config = dict(
    n_layer=8,
    d_model=192,
    n_experts=96,
    experts_per_token=8,
    d_expert=32,
    d_shared_expert=64,
    activation='geglu',
    moe_layers=[0, 1, 2, 3, 4, 5, 6, 7],
    router_score='sigmoid',
    normalize_top_k=True,
    routed_scale=2.5,
    balance_loss=0.000381,
    balance_bias=True,
    shared_expert_gate=True,
    init_std_router=0.0348,
    lr_router=0.000748,
    n_head=6,
    n_kv_head=6,
    head_dim=32,
    vocab_size=2048,
    norm='rmsnorm',
    norm_place='peri',
    norm_eps=1e-05,
    positions='rope',
    rope_base=10000.0,
    rope_fraction=1.0,
    qk_norm=False,
    attn_scale=0.177,
    tie_embeddings=True,
    parallel_block=False,
    extras=['capped logits'],
    init='trunc',
    init_std_qkv=0.0368,
    init_std_o=0.0092,
    init_std_up=0.0368,
    init_std_down=0.00564,
    optimizer='adamw',
    lr=0.00207,
    beta1=0.95,
    beta2=0.99,
    weight_decay=0.26,
    lr_head=0.00822,
    grad_clip=1.0,
    warmup_steps=285,
    schedule='wsd',
    decay_fraction=0.834,
    decay_shape='pow',
    final_lr_fraction=0.1,
    batch_tokens=65536,
    seq_len=512,
    doc_mask=True,
    train_tokens=261400000,
    steps=3989,
    dataset='wikipedia_en',
)
Below are experts of layer 2 (counted from 0) of a mixture-of-experts language model. Rows are named router (the router's row for the expert) and show model dimensions 144-191. Each number is 128 + 24 x the weight over its row's rms, rounded and kept within 0 to 255. Numbers have three digits each.
After each expert's rows: "comes after" lists some tokens at least twice as common just before its tokens as in all text; "gets" lists some tokens that make up at least twice as much of what it gets as of all text. This comes from a sample of Wikipedia text that the model never trained on. Tokens count by the router's weight.

# expert 72
router:109117112134167103156114122108164090132122147152155146129095130121121136124097098126135163095153128137131124092092111158120122092108121153127160
comes after: " |", "1", ";", " in", " to", "3"
gets: "ing", " |", "0", " ", " the", "5"

# expert 85
router:134097088123158100138104167121099122117083119138129140116145114100128157147099111101123114084125130133154073075117089137151136136120133186156156
comes after: " ", " N", "2", " n", "9", "N"
gets: "2", "ad", " be", " as", "6", "re"

# expert 64
router:146108125116182125095103152152141128118133083099079144139118157116120129135144095107139117115134142152131086115101125152144130166117111150072143
comes after: " S", " |", " s", "S", "s", "ed"
gets: "y", " with", " by", "-", ":", "P"

# expert 70
router:121106114129138082131102173094107094145120112121147058160153123094104122124129109139095094108064163119139096079116113131149110145093133136130125
comes after: "-", "|", "1", "2", "\n", ")"
gets: " |", ":", "The", ")", "9", " was"

# expert 80
router:137096097133125123149106138089142131136146115132132147102115128139108122160161125141103106116151101159115150118091086141143110111129108139073130
comes after: " of", " in", " to", ".", " and", ","
gets: " the", " a", " he", " The", " an", " f"

# expert 67
router:132123141127154092126117150094100119112094110149105097132126139126106140110109079132087145078148157117157148138116149133095137165092112162101124
comes after: " |", ")", ".", "a", "==", "i"
gets: "\n", ")", " O", "is", " f", "ir"

# expert 65
router:139123100132104149152112133094133113127136128137123110124155077101128149112155138146095126082129123115142089101098099121125124136115129186161118
comes after: " L", " l", "1", "-", "3", " a"
gets: "2", "m", " m", "re", "b", "%"

# expert 78
router:160110105089165081103146139108122119115107130112106137141132125092121093145172086142066089126147134182130115128107103142114109123146146129121112
comes after: " the", "h", " of", ",", "an", "a"
gets: " T", " l", " B", " K", " L", "it"

# expert 17
router:103077115141149088119095143113148078141099105160146110124175116130102167155175130140125126122112164155158094124107122151110109145121123141164106
comes after: "\n", "|", "-", " \"", " (", "=="
gets: "|", " \"", "\"", " A", "ing", "=="

# expert 90
router:109098106164124108141082138159103136142103112150101145154119111149096110120127094148097104143120105115129097117079123134169120116122102139083112
comes after: " S", " s", " re", "s", " in", " as"
gets: "ed", "l", " on", "==", "===", "ted"

# expert 84
router:120115137136148144144084150142125114094088108135126110110139103067133116154151145153075112112087126116105146087128059107140133140084116155081127
comes after: " |", " C", " c", " O", " J", " L"
gets: "or", " ", "–", "9", "n", "ay"

# expert 77
router:098096119108126129125099169135114115119120110138139109170103127114137156127149126098112104076129098130120113094099119129105111129100153164127136
comes after: " ", " |", " (", ":", "|", " \""
gets: " ", "2", "1", "0", " D", " V"

# expert 87
router:147121100168104126143137132117126069102104117117126124164094124142112152138098101121098112140141137160147098106083141141101122142123129142111110
comes after: ",", "1", "2", " in", "-", " v"
gets: " E", "b", " L", "E", " He", " and"

# expert 93
router:110084109107139096120119165144147090140109130155156156173105125073120132174164121094104099113136126124143071115132082139123106088137157163122125
comes after: "2", "1", " ", "3", " A", " the"
gets: "th", "0", ".", "3", " L", " r"

# expert 89
router:119158092133158096119122128138138080109099131173182099132110102094136128143129105135108093116132091146147108122087135113146116149124127160081125
comes after: " in", "0", " In", " R", "9", "v"
gets: "ol", " R", "0", " the", "ab", "h"

# expert 91
router:137099133155140135132092164088105125152112104153133123129123153131073102102112131141129161105160155127139133131092126125133149144153127154082090
comes after: "0", "9", "1", "8", "7", "2"
gets: "9", "0", " as", "8", "7", "5"

# expert 74
router:102093147123128107152100136114112133170082073113136098125133118106122156125120132113129157107116103152152116108120111127124142113145132188127100
comes after: " ", " d", " D", "1", " r", " l"
gets: ".", " |", "5", "4", "ist", "9"